{
  "num_hidden_layers": 12,
  "hidden_size": 320,
  "n_experts": 8,
  "experts_per_token": 1,
  "d_expert": 288,
  "d_shared_expert": 0,
  "hidden_act": "mish",
  "moe_layers": [0, 1, 2, 3, 4, 5, 6, 7, 8, 9, 10, 11],
  "router_score": "softmax",
  "normalize_top_k": false,
  "routed_scale": 2.83,
  "balance_loss": 0.00507,
  "balance_bias": false,
  "router_z_loss": 0.001,
  "init_std_router": 0.0321,
  "lr_router": 0.00166,
  "vocab_size": 8192,
  "norm": "layernorm",
  "norm_eps": 1e-06,
  "tie_word_embeddings": false,
  "optimizer": "adamw",
  "learning_rate": 0.000893,
  "beta1": 0.95,
  "beta2": 0.98,
  "max_grad_norm": 1.0,
  "batch_tokens": [32768, 65536],
  "max_seq_len": 512,
  "train_tokens": 297600000,
  "max_steps": 6467,
  "dataset": "wikipedia_en"
}
Below are experts of layer 2 (counted from 0) of a mixture-of-experts language model. Rows are named up (a neuron's input weights, with its number) and show model dimensions 160-239. Each number is 200 + 30 x the weight over its row's rms, rounded and kept within 0 to 999.
Before each expert's rows: "gets" lists some tokens that make up at least twice as much of what it gets as of all text. This comes from a sample of Wikipedia text that the model never trained on. Tokens count by the router's weight.

# expert 0
gets: ")", ".", "i", "1", " 1", "2"
up0,195,128,175,253,213,154,189,173,181,132,190,208,206,193,144,228,241,198,169,203,157,187,215,201,193,176,161,178,274,165,201,229,221,209,184,192,205,199,178,194,173,188,235,191,191,176,254,204,244,205,182,215,237,183,205,256,213,255,166,224,167,205,150,199,157,160,237,208,223,208,212,259,179,194,256,179,171,200,195,200
up1,206,236,168,178,167,215,209,245,241,185,179,209,215,165,201,176,211,226,209,226,207,207,192,193,169,228,183,219,192,165,184,161,286,204,214,229,196,133,211,191,228,250,171,174,228,204,225,222,140,235,221,178,169,188,224,170,216,160,148,188,191,132,184,182,192,256,184,244,220,189,244,210,181,130,173,223,212,174,232,259
up2,190,181,201,206,200,234,166,198,225,211,214,241,143,261,266,167,219,193,195,219,177,154,202,217,240,281,222,170,242,161,222,171,225,254,160,184,203,232,213,219,248,226,213,234,243,159,158,204,213,179,185,174,182,182,227,220,259,188,191,249,200,205,229,215,196,188,201,228,204,176,144,172,178,142,255,217,183,210,217,217
up3,198,139,185,176,230,194,224,237,206,209,246,200,213,138,195,194,144,193,229,171,211,198,174,242,251,227,158,218,220,147,210,226,242,186,192,200,192,253,186,141,155,178,220,204,247,145,229,226,246,222,198,160,197,178,186,175,242,236,193,260,197,219,210,248,165,203,167,227,188,219,189,231,179,214,207,230,194,155,201,198
up4,189,176,139,207,203,164,203,184,183,180,236,163,223,174,216,225,199,229,218,245,218,191,216,157,232,222,272,214,126,223,228,216,243,120,154,218,191,248,172,223,153,178,240,165,265,176,180,195,204,179,160,223,192,217,134,184,163,181,167,176,177,220,233,198,205,173,208,199,174,188,162,242,229,161,214,170,195,203,186,205
up5,237,215,182,229,189,190,195,227,161,196,241,176,234,232,194,209,229,195,216,204,169,196,225,181,226,195,220,205,251,193,219,177,218,110,151,226,191,185,195,204,211,162,192,232,148,202,261,246,213,113,208,164,195,202,194,167,200,231,193,211,182,146,226,183,201,180,199,181,168,195,219,217,182,215,222,195,228,198,217,253
up6,228,161,154,161,188,216,222,199,209,212,211,206,155,217,162,233,185,248,148,194,156,170,240,170,251,210,223,248,254,179,196,168,215,224,164,231,179,211,221,203,218,213,159,242,246,213,193,205,177,215,190,143,188,124,178,167,211,211,163,182,195,176,214,183,206,191,202,185,216,193,188,195,225,191,243,208,178,178,187,192
up7,204,209,195,215,195,221,200,214,217,242,197,255,183,228,236,214,207,187,214,154,187,244,175,205,214,236,241,207,219,185,215,215,213,143,149,207,221,228,189,180,213,176,164,222,224,193,162,198,160,213,235,183,172,150,175,210,152,206,223,257,178,200,215,222,223,190,272,225,204,206,203,177,197,137,183,235,154,184,200,175
up8,162,214,191,210,173,167,198,236,166,200,197,191,197,173,218,224,225,190,180,212,180,189,252,166,204,217,223,243,237,205,211,158,215,197,186,232,182,228,196,156,222,218,181,235,188,186,246,222,170,225,191,180,144,146,183,208,250,204,206,223,160,199,214,208,232,173,242,180,221,232,198,189,228,198,185,206,207,221,225,246
up9,189,186,196,194,194,240,177,244,216,251,261,159,179,142,173,220,224,129,205,243,188,210,167,176,183,243,206,216,195,207,185,190,223,200,189,175,175,222,188,251,172,188,168,216,153,207,190,169,218,223,184,187,211,254,224,211,202,223,168,186,181,245,245,216,192,143,199,179,213,228,141,248,186,182,197,223,190,198,210,134
up10,163,166,173,118,220,175,194,207,222,137,217,207,175,199,171,221,208,182,237,136,224,224,167,201,194,196,163,243,253,208,146,164,240,154,161,198,150,205,167,217,177,187,182,182,217,183,209,157,207,242,229,232,128,197,157,193,223,240,236,208,224,161,204,204,141,173,304,206,234,204,203,243,191,253,208,208,182,205,168,142
up11,189,226,183,211,159,174,175,223,244,231,243,193,185,183,267,203,220,211,197,251,207,212,153,174,193,199,221,236,187,212,163,166,214,192,157,223,212,217,221,205,203,240,204,198,183,179,187,205,182,173,175,186,170,254,150,265,167,177,179,245,145,231,153,230,155,142,212,231,190,232,257,218,142,174,177,173,255,185,172,149
up12,229,167,191,204,201,208,219,172,187,225,243,200,184,232,159,161,218,170,234,145,185,177,186,234,186,236,178,164,155,182,191,183,196,192,193,218,235,218,195,176,162,202,176,221,78,189,187,182,219,194,268,208,172,174,236,195,227,184,203,205,201,288,205,220,208,166,149,216,270,170,268,229,199,204,200,247,229,175,196,225
up13,207,214,192,214,181,151,211,172,196,186,167,194,136,226,237,230,233,219,213,201,221,206,205,238,205,199,237,198,199,158,243,227,210,173,281,239,198,214,202,220,147,196,206,210,231,175,209,163,144,215,199,199,231,217,140,150,146,205,218,223,219,191,210,209,132,144,182,236,232,147,138,245,176,173,178,187,180,188,235,183
up14,197,155,186,198,216,200,186,231,189,162,174,218,234,226,207,178,151,207,133,235,140,136,207,159,241,196,181,174,184,221,244,249,229,205,203,205,193,189,235,122,226,199,169,246,221,215,225,250,173,207,152,219,188,203,222,186,211,217,180,179,229,217,176,248,199,225,189,195,260,250,199,203,203,223,211,187,202,188,199,197
up15,154,215,215,184,212,229,183,201,206,270,270,162,200,188,188,204,213,204,190,221,241,143,191,190,213,181,188,203,189,144,215,253,190,243,216,231,227,169,192,206,195,220,193,185,179,199,180,224,175,189,232,196,183,222,283,215,191,168,54,230,156,206,201,189,182,204,205,188,204,198,213,164,175,137,202,206,162,189,213,215

# expert 4
gets: "=", "-", " |", " and", " =", ";"
up0,190,195,219,201,261,213,191,286,254,240,216,173,219,223,155,197,165,199,172,201,199,165,217,218,223,180,201,172,187,166,169,185,231,203,205,201,187,157,214,230,192,188,168,208,150,156,175,255,210,230,187,221,230,247,231,240,212,236,155,194,219,138,236,204,175,183,214,211,169,230,228,228,227,193,205,203,180,211,179,232
up1,195,181,188,162,152,186,204,227,315,214,216,222,217,289,214,218,184,219,202,271,191,156,291,169,176,180,205,188,175,193,197,211,209,207,199,235,194,152,148,218,182,245,203,175,242,184,217,190,201,179,190,201,190,206,183,229,187,218,194,215,165,175,203,228,185,195,221,235,207,237,173,211,179,152,165,293,198,194,205,193
up2,226,182,167,218,196,222,228,168,199,135,216,157,179,207,220,232,187,163,181,253,206,175,211,184,211,208,236,179,191,180,193,168,208,257,216,222,166,229,202,211,201,217,152,174,152,198,189,234,182,169,215,170,173,198,223,196,207,252,182,184,162,166,189,197,243,192,268,188,254,162,232,169,166,188,221,248,198,169,202,256
up3,243,215,184,232,175,257,196,219,265,135,159,247,205,222,207,192,255,191,161,198,211,183,172,188,283,157,196,201,201,183,167,175,233,209,200,243,158,168,237,167,208,202,242,196,174,195,223,242,200,133,199,214,253,164,219,191,209,233,176,216,177,172,201,203,197,199,234,182,229,183,237,278,206,210,220,263,172,165,186,170
up4,163,231,181,207,174,201,210,173,208,188,194,198,175,275,212,204,223,198,207,147,168,201,193,215,165,214,210,191,235,181,199,195,228,216,226,225,201,188,213,169,217,202,176,198,223,181,216,218,198,203,171,177,205,189,202,211,177,252,205,218,186,196,207,192,208,176,172,191,196,118,170,242,181,157,194,201,212,214,254,234
up5,186,132,160,220,178,188,215,211,205,233,159,181,185,195,182,212,217,217,208,169,184,232,178,171,183,225,158,238,215,202,184,233,279,236,135,274,220,228,224,225,173,213,162,183,185,162,224,182,224,201,142,213,162,308,219,181,214,230,208,211,165,185,211,233,217,151,198,170,159,247,190,197,187,218,209,193,145,174,209,204
up6,250,200,182,124,197,165,212,226,153,158,216,209,175,159,201,222,171,197,161,163,139,208,212,200,188,155,186,226,217,191,148,216,184,236,178,213,196,155,185,189,210,241,136,190,241,216,179,179,182,194,222,191,206,165,169,188,164,184,209,214,173,213,233,189,183,116,223,230,228,190,187,213,206,170,214,168,166,191,203,172
up7,186,238,169,241,161,193,162,217,207,218,177,215,166,228,238,222,223,196,170,173,190,195,239,223,200,216,224,210,225,191,169,175,264,144,187,200,182,205,197,203,191,231,222,200,182,179,203,198,143,171,99,207,185,248,149,212,226,214,244,224,175,164,196,221,189,206,227,202,244,156,244,302,173,188,222,162,211,182,227,213
up8,257,240,208,103,179,201,222,219,180,176,181,200,179,264,212,198,204,212,200,215,136,212,184,203,184,209,260,192,250,186,225,143,182,198,184,178,150,196,182,270,184,221,225,169,226,207,258,163,273,164,185,206,178,177,194,203,197,205,207,230,111,196,225,241,209,158,240,212,237,127,186,206,133,165,240,236,213,186,184,219
up9,217,201,147,204,181,180,234,190,212,199,237,252,178,272,215,201,193,205,244,166,163,170,193,228,207,204,236,231,210,200,197,171,198,153,162,236,175,163,184,199,185,186,127,250,223,171,193,149,268,215,184,231,182,174,205,193,156,260,239,211,186,185,166,171,159,209,222,230,197,131,156,264,204,204,248,237,218,209,179,221
up10,154,178,217,207,205,236,184,248,163,184,160,181,211,195,206,166,229,169,182,181,160,214,243,171,211,177,243,222,245,200,172,205,263,205,206,195,236,186,240,118,195,189,143,197,181,225,127,223,159,213,220,151,188,202,201,262,196,192,226,166,163,153,127,182,223,220,210,207,199,209,221,192,192,177,207,206,232,127,320,175
up11,220,177,194,174,177,158,125,202,208,196,260,207,211,225,163,242,169,160,189,214,180,169,198,142,225,221,213,231,214,214,207,192,177,195,200,204,209,184,223,188,215,193,198,216,190,165,255,203,266,171,208,243,201,163,194,223,186,109,190,190,179,190,209,205,187,210,219,178,225,260,223,169,211,194,192,197,184,232,230,199
up12,218,123,220,132,207,202,180,214,221,211,245,158,196,177,263,175,258,178,217,178,225,242,142,213,202,207,221,204,196,170,171,208,219,237,203,223,163,185,219,209,191,252,165,227,172,193,197,238,193,157,199,182,167,228,170,180,216,224,185,171,193,182,193,242,191,178,218,163,210,208,203,201,168,181,175,151,130,226,192,176
up13,187,151,157,220,209,150,176,222,223,174,185,181,244,169,202,177,218,203,229,181,170,186,241,206,218,174,227,236,243,201,138,202,204,183,254,230,198,218,187,227,180,220,151,167,240,175,158,183,176,252,180,208,187,249,178,232,199,128,155,195,146,226,211,198,168,219,200,201,279,149,177,281,171,183,184,186,227,162,224,153
up14,220,199,202,154,254,173,196,191,197,232,186,184,208,199,186,191,168,230,189,177,183,235,178,212,196,234,256,226,216,166,247,151,226,173,274,199,147,229,260,205,217,188,230,218,204,164,218,225,166,203,194,232,239,209,189,243,152,189,174,220,221,222,223,188,176,206,151,235,190,142,240,171,150,203,210,200,169,196,238,237
up15,229,207,180,252,187,217,210,209,245,177,157,123,160,190,186,153,229,205,214,160,203,222,196,204,193,208,183,166,190,176,197,168,229,221,144,269,215,177,220,219,184,177,206,231,190,199,197,187,197,221,189,228,206,243,191,186,210,193,198,186,193,181,231,241,216,209,178,193,204,179,188,188,209,237,201,212,203,198,208,266

# expert 3
gets: " the", "\"", "P", "d", "p", "h"
up0,193,219,201,175,195,233,206,214,174,212,214,188,137,165,189,163,231,180,226,151,174,160,176,148,247,223,195,225,180,220,203,184,205,225,242,202,162,152,224,145,161,266,210,220,192,197,207,204,185,240,231,230,214,231,190,233,201,198,159,213,222,163,199,210,196,173,234,205,229,208,191,236,205,162,186,186,248,223,251,251
up1,223,276,175,185,170,223,203,238,218,190,243,200,205,247,235,153,219,207,201,188,156,181,220,171,194,202,236,229,225,177,194,181,259,194,241,205,177,187,215,206,242,222,181,225,196,191,173,190,152,179,220,212,219,193,192,238,172,219,170,161,114,180,237,196,164,152,174,199,194,204,246,192,166,174,205,238,251,190,211,197
up2,235,202,174,147,166,243,189,224,222,166,206,222,208,224,182,194,207,187,187,202,171,176,207,141,211,240,236,206,249,234,159,212,200,197,239,199,183,236,225,215,207,178,161,180,213,228,217,244,184,212,218,225,239,161,167,227,202,187,174,233,207,189,213,200,193,192,193,194,259,233,178,211,213,163,158,190,200,188,177,201
up3,158,204,214,215,184,196,198,230,229,180,211,195,251,199,218,150,235,216,226,283,270,166,231,236,182,207,238,222,174,208,180,141,252,242,225,137,209,143,230,171,225,179,256,240,196,189,200,210,216,160,198,164,188,231,196,211,238,257,217,237,130,191,169,215,234,238,193,185,192,187,222,190,245,195,207,282,214,210,220,181
up4,207,162,144,204,183,195,234,239,230,198,214,149,205,220,237,210,188,189,209,109,143,195,168,253,181,215,184,197,215,184,192,148,176,202,200,164,195,181,147,214,208,217,141,214,241,203,245,231,121,198,147,235,221,176,159,228,211,223,162,191,187,131,201,219,157,143,227,188,227,220,241,225,152,244,161,216,244,204,232,147
up5,249,159,215,194,174,259,179,231,180,162,194,202,190,203,256,208,210,157,192,164,176,236,184,131,203,182,215,203,203,200,211,185,190,179,196,231,156,181,192,168,193,166,256,203,222,202,208,211,160,212,154,199,214,189,233,242,227,219,239,211,189,128,184,204,240,182,202,265,223,217,130,225,240,186,174,218,228,218,188,160
up6,137,253,160,143,200,223,170,207,209,207,174,210,147,239,166,219,190,183,191,165,194,219,202,221,168,233,218,223,196,222,183,241,211,191,229,207,151,226,259,226,179,222,227,201,173,158,200,164,167,172,233,193,201,201,174,160,173,205,204,158,185,199,226,232,226,196,278,213,187,234,183,200,154,187,171,239,162,144,206,250
up7,199,181,192,202,172,239,167,219,210,220,209,150,203,229,232,170,181,168,234,170,175,185,235,195,197,201,197,223,193,234,218,188,174,187,209,220,159,214,247,167,192,291,203,209,200,195,187,198,178,243,193,185,197,169,215,119,159,201,182,212,209,256,198,183,267,165,208,213,228,192,207,197,208,153,209,173,173,167,273,216
up8,188,188,217,193,174,204,179,179,197,190,278,185,190,138,213,240,219,169,182,180,246,179,180,163,200,215,213,232,272,65,213,181,214,227,186,158,158,213,193,214,212,183,167,122,191,162,189,192,206,158,184,212,170,180,194,228,172,224,184,200,176,233,207,223,194,220,195,177,204,209,210,201,174,225,188,174,208,191,257,177
up9,138,221,200,193,182,190,240,209,149,165,249,243,220,231,190,215,151,207,160,198,178,173,169,217,275,199,235,223,240,185,218,245,187,187,172,207,175,184,252,174,197,204,218,205,158,159,216,202,254,167,277,195,159,194,188,215,203,238,205,162,176,226,233,203,191,217,182,187,213,218,224,202,205,208,215,233,242,137,180,236
up10,232,192,192,196,153,152,212,218,201,179,207,238,193,153,237,194,220,277,172,154,197,165,186,255,192,227,195,221,242,158,233,222,209,221,182,153,183,208,185,201,238,184,212,149,205,183,227,205,205,153,228,219,180,174,151,179,191,221,160,185,210,173,201,236,189,209,182,150,149,169,211,251,213,201,197,225,240,160,122,212
up11,195,228,232,224,199,231,178,201,182,192,241,186,176,153,208,202,188,154,164,178,240,203,218,227,246,192,196,215,211,155,205,143,179,209,226,206,198,220,208,174,177,182,170,206,200,168,288,185,185,207,210,192,220,190,182,214,248,217,171,166,165,167,196,201,193,166,163,164,169,157,210,189,157,214,244,204,255,187,240,205
up12,216,155,168,199,151,189,201,161,228,194,224,227,218,251,179,186,285,188,205,182,183,212,219,216,155,216,244,199,238,190,149,196,239,264,256,210,260,207,176,162,179,156,170,194,180,210,252,162,224,203,186,231,231,221,187,208,197,194,151,248,234,188,239,180,155,171,169,194,197,209,211,187,226,185,155,212,199,171,182,197
up13,129,217,175,133,204,139,205,250,229,204,269,184,170,177,186,182,229,158,117,192,215,208,171,178,238,200,187,231,229,186,201,155,207,193,158,187,188,206,207,238,180,271,226,181,168,178,222,202,195,189,200,163,174,239,186,177,188,251,164,202,217,177,217,213,159,150,225,185,170,229,207,209,168,218,182,147,240,171,179,217
up14,198,170,185,158,177,149,198,158,199,169,169,209,157,211,232,240,194,247,140,177,167,208,185,248,246,151,203,156,225,158,156,190,195,228,229,180,223,173,170,202,198,150,199,122,196,191,228,210,206,193,199,205,195,233,145,227,172,212,221,208,175,182,194,214,249,219,186,220,224,183,154,196,174,256,217,160,176,199,207,189
up15,205,204,217,198,178,188,205,197,218,193,195,189,196,144,197,200,206,153,205,185,205,168,221,119,219,221,216,178,264,217,162,137,188,202,208,216,241,142,144,206,168,156,223,201,167,188,219,233,236,184,206,194,204,243,154,208,241,205,177,161,225,207,139,228,232,183,244,244,227,200,228,219,214,239,128,175,196,204,222,225

# expert 1
gets: " of", "\n", ":", "-", " (", " for"
up0,195,171,169,213,176,182,214,261,191,208,186,188,193,175,201,214,236,216,214,182,200,129,207,228,185,170,203,206,159,202,207,198,211,221,206,201,161,197,186,186,189,244,194,198,175,150,163,238,190,170,215,250,192,157,153,200,173,204,169,153,153,190,166,194,255,179,250,226,199,186,195,215,171,236,167,225,188,185,211,181
up1,214,222,211,162,215,221,186,197,194,209,197,160,138,168,214,181,251,233,279,168,177,168,176,205,224,178,189,220,182,194,236,199,238,202,221,150,230,189,205,233,229,127,218,206,207,187,157,172,190,243,128,224,207,187,169,224,212,197,155,218,200,198,221,201,143,233,185,176,189,186,210,216,254,174,246,163,226,158,234,212
up2,178,207,210,171,166,188,140,252,205,251,180,220,187,192,193,255,205,176,206,187,146,212,217,185,189,166,242,179,215,195,207,198,202,183,230,247,120,205,225,179,213,206,158,208,276,166,189,228,205,195,114,204,171,192,166,183,216,169,210,251,162,156,163,215,219,193,193,247,228,229,171,191,157,238,196,219,168,235,224,186
up3,177,192,163,155,237,170,201,231,193,171,210,232,209,198,274,215,197,224,139,185,182,189,198,225,219,212,176,164,223,253,179,164,205,216,220,217,168,204,197,149,194,221,240,195,186,153,138,174,195,199,171,203,161,154,163,160,182,212,195,143,194,158,245,177,218,169,238,236,229,208,177,175,143,232,194,202,152,191,150,165
up4,211,153,193,185,194,190,190,205,211,230,228,224,182,236,231,190,228,139,196,232,198,144,221,205,188,234,166,155,214,110,186,184,225,178,156,168,212,197,100,250,199,205,227,221,187,182,196,268,179,185,193,207,137,236,159,222,157,221,165,183,212,240,199,211,167,178,283,206,232,197,165,208,109,159,188,193,195,153,205,172
up5,253,239,218,223,228,222,162,222,178,263,182,210,197,219,245,180,246,170,190,169,178,156,244,196,248,205,188,197,195,216,210,193,181,240,204,197,219,197,233,199,214,190,188,193,218,143,183,247,170,188,221,167,203,183,196,203,194,177,199,126,134,205,174,218,155,177,159,150,148,163,128,171,223,222,206,177,203,223,202,256
up6,209,199,206,205,223,241,209,199,185,186,226,173,213,213,176,151,204,147,235,234,187,138,196,144,237,244,170,232,182,187,204,173,201,192,166,219,219,213,200,211,251,183,207,223,203,184,217,199,203,145,198,169,115,225,139,182,178,199,180,173,206,180,232,188,179,167,260,198,238,163,202,216,178,168,232,150,198,212,230,169
up7,166,264,154,167,203,206,275,219,185,197,204,153,310,150,223,245,257,188,193,241,235,197,221,212,257,223,190,217,225,216,178,187,201,187,158,229,218,198,213,225,184,211,189,199,197,149,186,207,192,170,181,191,170,265,232,158,233,237,220,131,162,188,209,218,152,146,203,232,212,171,182,204,192,208,163,206,251,217,189,182
up8,242,175,185,195,208,229,258,212,207,226,274,198,208,233,167,179,227,225,278,197,168,212,196,210,184,235,223,219,240,170,193,231,180,214,166,263,188,196,197,232,195,193,218,197,171,216,230,236,226,128,177,207,211,150,182,225,189,191,210,230,192,263,157,223,179,221,185,192,164,199,181,199,176,214,195,203,218,143,164,218
up9,140,219,186,207,208,165,193,251,261,182,259,148,198,225,230,216,254,161,146,200,214,221,182,218,210,271,157,220,182,207,186,197,213,272,182,248,218,189,195,209,212,198,164,211,150,204,213,191,172,185,173,185,141,210,199,269,215,215,175,160,201,191,187,276,183,166,206,226,217,204,195,191,206,213,212,194,143,206,191,146
up10,223,214,194,188,205,230,197,213,223,220,205,187,214,231,222,136,170,172,190,190,164,217,213,194,183,227,209,154,181,184,252,224,228,186,163,236,209,185,197,218,166,154,188,162,207,158,252,195,190,200,192,149,212,182,170,211,215,201,226,200,210,155,245,195,186,141,198,217,189,157,173,196,202,136,188,186,239,183,205,234
up11,184,222,181,196,166,185,190,199,200,173,178,244,187,191,161,199,207,188,203,178,223,115,224,236,197,252,168,176,222,178,214,150,192,258,229,155,184,194,192,171,112,228,170,239,215,139,191,218,255,257,217,202,167,257,208,181,123,202,219,177,172,171,141,220,118,180,242,204,201,170,192,199,152,166,193,218,158,237,204,273
up12,186,218,201,205,221,189,166,220,194,253,205,163,202,260,209,215,131,201,180,169,204,203,241,207,229,207,229,212,185,233,170,234,245,211,226,182,223,203,211,234,228,240,140,227,189,146,236,214,185,223,173,194,177,251,186,219,186,180,148,200,146,210,182,261,164,185,181,191,199,224,216,187,186,186,156,175,201,219,183,235
up13,213,128,197,177,242,226,253,213,218,179,168,204,225,219,219,141,114,257,222,207,203,129,195,185,229,176,216,181,221,196,207,191,216,150,177,193,188,193,165,165,197,217,197,168,194,202,200,266,251,245,236,154,219,176,234,223,189,210,211,187,197,130,225,221,243,165,199,213,243,185,173,225,190,163,164,220,216,225,221,203
up14,209,186,227,210,184,232,173,206,215,228,197,228,214,229,174,196,148,179,147,208,154,280,147,187,201,177,184,223,189,218,180,193,179,202,174,208,187,211,212,165,124,242,179,256,187,139,211,189,205,153,190,183,251,210,213,174,199,214,201,219,216,223,180,226,157,174,174,181,211,233,239,169,240,265,227,200,109,238,204,206
up15,236,215,177,184,160,241,164,174,200,244,206,182,175,196,181,226,124,208,219,267,234,172,221,174,163,254,181,236,200,155,172,168,216,202,186,207,170,215,223,189,254,232,171,165,166,183,221,192,201,228,260,225,185,158,200,229,201,196,203,220,198,241,192,188,183,187,226,222,210,212,206,188,186,138,183,191,236,158,201,219

# expert 7
gets: " to", "ly", " not", "y", " be", " had"
up0,226,202,175,135,202,174,202,221,282,248,248,153,189,248,213,234,177,186,138,253,150,175,222,189,211,222,226,189,205,225,177,169,218,181,203,231,207,241,215,237,213,238,228,215,225,202,129,214,203,178,152,215,188,170,165,187,224,182,218,243,162,141,218,205,212,200,216,173,187,199,196,130,186,210,216,158,230,228,199,163
up1,220,213,116,196,129,215,206,234,230,204,206,183,250,263,184,252,245,188,174,252,177,190,186,217,230,241,116,214,204,201,184,246,231,182,212,232,169,192,162,232,193,206,218,209,203,191,172,211,164,207,223,221,178,166,209,226,178,214,167,163,170,210,244,220,177,167,222,214,221,232,174,201,173,220,215,155,231,188,211,182
up2,254,163,219,218,173,191,188,220,184,157,178,191,185,240,222,189,214,202,218,186,157,182,190,125,205,171,209,211,178,180,170,159,195,203,170,239,218,205,161,236,220,138,222,211,145,170,217,228,195,180,178,218,188,242,155,213,184,194,231,213,217,216,159,215,203,233,195,193,205,191,196,192,223,210,180,174,205,218,256,193
up3,152,211,206,225,209,200,176,220,215,262,248,167,220,241,234,157,209,168,230,190,238,192,201,185,212,230,248,247,170,205,232,152,207,186,181,192,200,206,224,195,207,218,137,263,173,179,155,201,185,203,169,126,164,173,334,247,207,289,170,237,214,202,222,184,158,120,224,194,193,195,180,231,171,146,234,184,226,186,202,229
up4,180,222,187,174,191,177,219,223,214,219,202,236,248,231,198,195,159,203,211,155,196,149,179,220,238,232,255,178,173,208,183,240,152,203,162,232,216,195,175,225,194,235,196,169,274,206,201,190,230,186,190,185,179,257,217,206,203,177,198,230,218,206,203,186,147,145,209,205,187,202,213,240,186,244,176,233,265,225,222,177
up5,189,235,189,150,187,247,198,242,192,234,186,187,112,196,186,199,140,215,233,163,190,217,154,235,145,206,174,186,200,215,208,190,191,171,189,230,217,200,223,226,167,162,202,218,197,227,224,195,178,155,187,233,229,152,156,239,221,255,255,232,217,183,169,244,205,172,213,234,207,206,208,186,184,165,222,187,189,192,223,212
up6,214,159,191,169,177,186,220,271,211,166,177,189,203,207,240,208,211,230,198,185,218,193,180,195,176,223,199,297,241,210,188,247,168,201,217,241,134,160,222,174,228,259,203,196,162,178,198,183,183,202,175,214,195,187,196,217,226,170,177,214,189,188,175,229,139,228,284,210,237,220,125,228,228,219,205,189,187,183,205,131
up7,176,195,202,201,218,201,181,272,184,201,178,165,240,231,191,215,190,178,219,148,192,228,192,255,170,213,154,176,171,180,190,154,137,193,158,253,203,206,170,212,212,193,178,192,187,146,196,213,176,195,208,171,200,203,252,214,197,224,199,217,232,155,197,188,188,209,183,245,174,247,253,214,194,204,210,189,238,199,271,190
up8,186,188,215,263,201,171,210,212,216,225,251,189,195,231,180,147,189,200,204,151,167,136,227,209,205,225,214,226,200,206,248,162,204,186,228,244,199,182,169,218,218,176,186,214,244,186,234,177,227,175,145,214,211,196,267,211,182,230,177,226,155,189,189,240,240,217,172,212,232,210,199,173,175,159,253,135,189,193,214,186
up9,180,171,211,185,160,173,212,195,182,179,219,211,184,164,169,185,163,231,215,180,202,200,152,200,180,193,240,209,214,190,179,246,208,192,183,199,221,229,181,160,143,225,212,157,222,185,232,209,132,186,218,172,134,207,172,244,198,195,177,206,215,153,198,208,242,199,223,230,217,229,199,227,200,172,143,298,189,155,177,226
up10,179,185,198,207,222,234,166,260,273,247,241,182,182,189,216,192,196,182,222,181,175,177,253,190,201,207,175,179,198,154,216,121,222,194,203,207,174,194,178,229,147,205,206,194,266,206,247,240,219,178,195,230,208,155,179,232,235,225,197,187,189,193,167,224,203,143,153,270,201,216,255,171,183,204,139,231,231,226,221,209
up11,181,201,232,199,202,241,185,171,185,222,236,220,200,177,221,233,179,136,202,220,220,172,230,193,251,201,191,217,228,206,253,217,226,199,159,185,205,218,155,240,199,184,153,250,144,182,190,201,215,203,182,174,181,196,262,267,184,217,183,237,147,170,170,195,261,230,195,234,251,158,162,248,170,246,229,183,209,123,197,178
up12,231,167,163,206,185,209,231,216,211,254,168,221,220,213,175,216,219,156,214,228,206,201,184,172,180,144,194,199,209,186,141,227,276,183,206,216,225,158,198,222,198,211,250,185,194,211,205,203,194,214,138,189,203,208,196,160,217,198,232,213,170,193,191,210,217,168,174,206,258,127,201,219,229,175,174,190,211,171,218,185
up13,173,166,197,215,268,225,211,246,265,225,194,213,201,229,225,212,239,188,218,185,178,161,192,177,144,218,244,181,199,217,206,148,181,200,201,208,163,201,180,181,208,175,217,238,175,182,199,231,232,208,188,149,197,198,212,252,225,185,125,204,205,138,206,231,202,161,189,171,231,277,175,221,207,188,205,200,177,158,214,179
up14,233,164,189,204,246,241,184,192,231,217,172,237,162,221,179,179,193,205,229,200,198,182,188,195,196,203,212,203,174,193,186,177,199,162,200,174,200,274,174,158,238,186,209,207,198,229,185,202,77,223,185,203,223,198,156,232,168,194,200,198,163,216,163,181,199,170,211,173,170,211,168,260,174,221,190,193,166,207,224,188
up15,209,185,195,212,212,191,184,221,245,206,191,210,221,163,234,140,184,169,192,195,199,211,192,152,244,192,239,200,228,218,183,231,207,198,208,197,160,152,202,182,237,225,195,193,218,193,216,197,175,209,237,166,182,220,216,210,200,183,240,207,217,180,204,236,238,215,195,173,196,180,211,213,236,203,210,210,145,237,202,217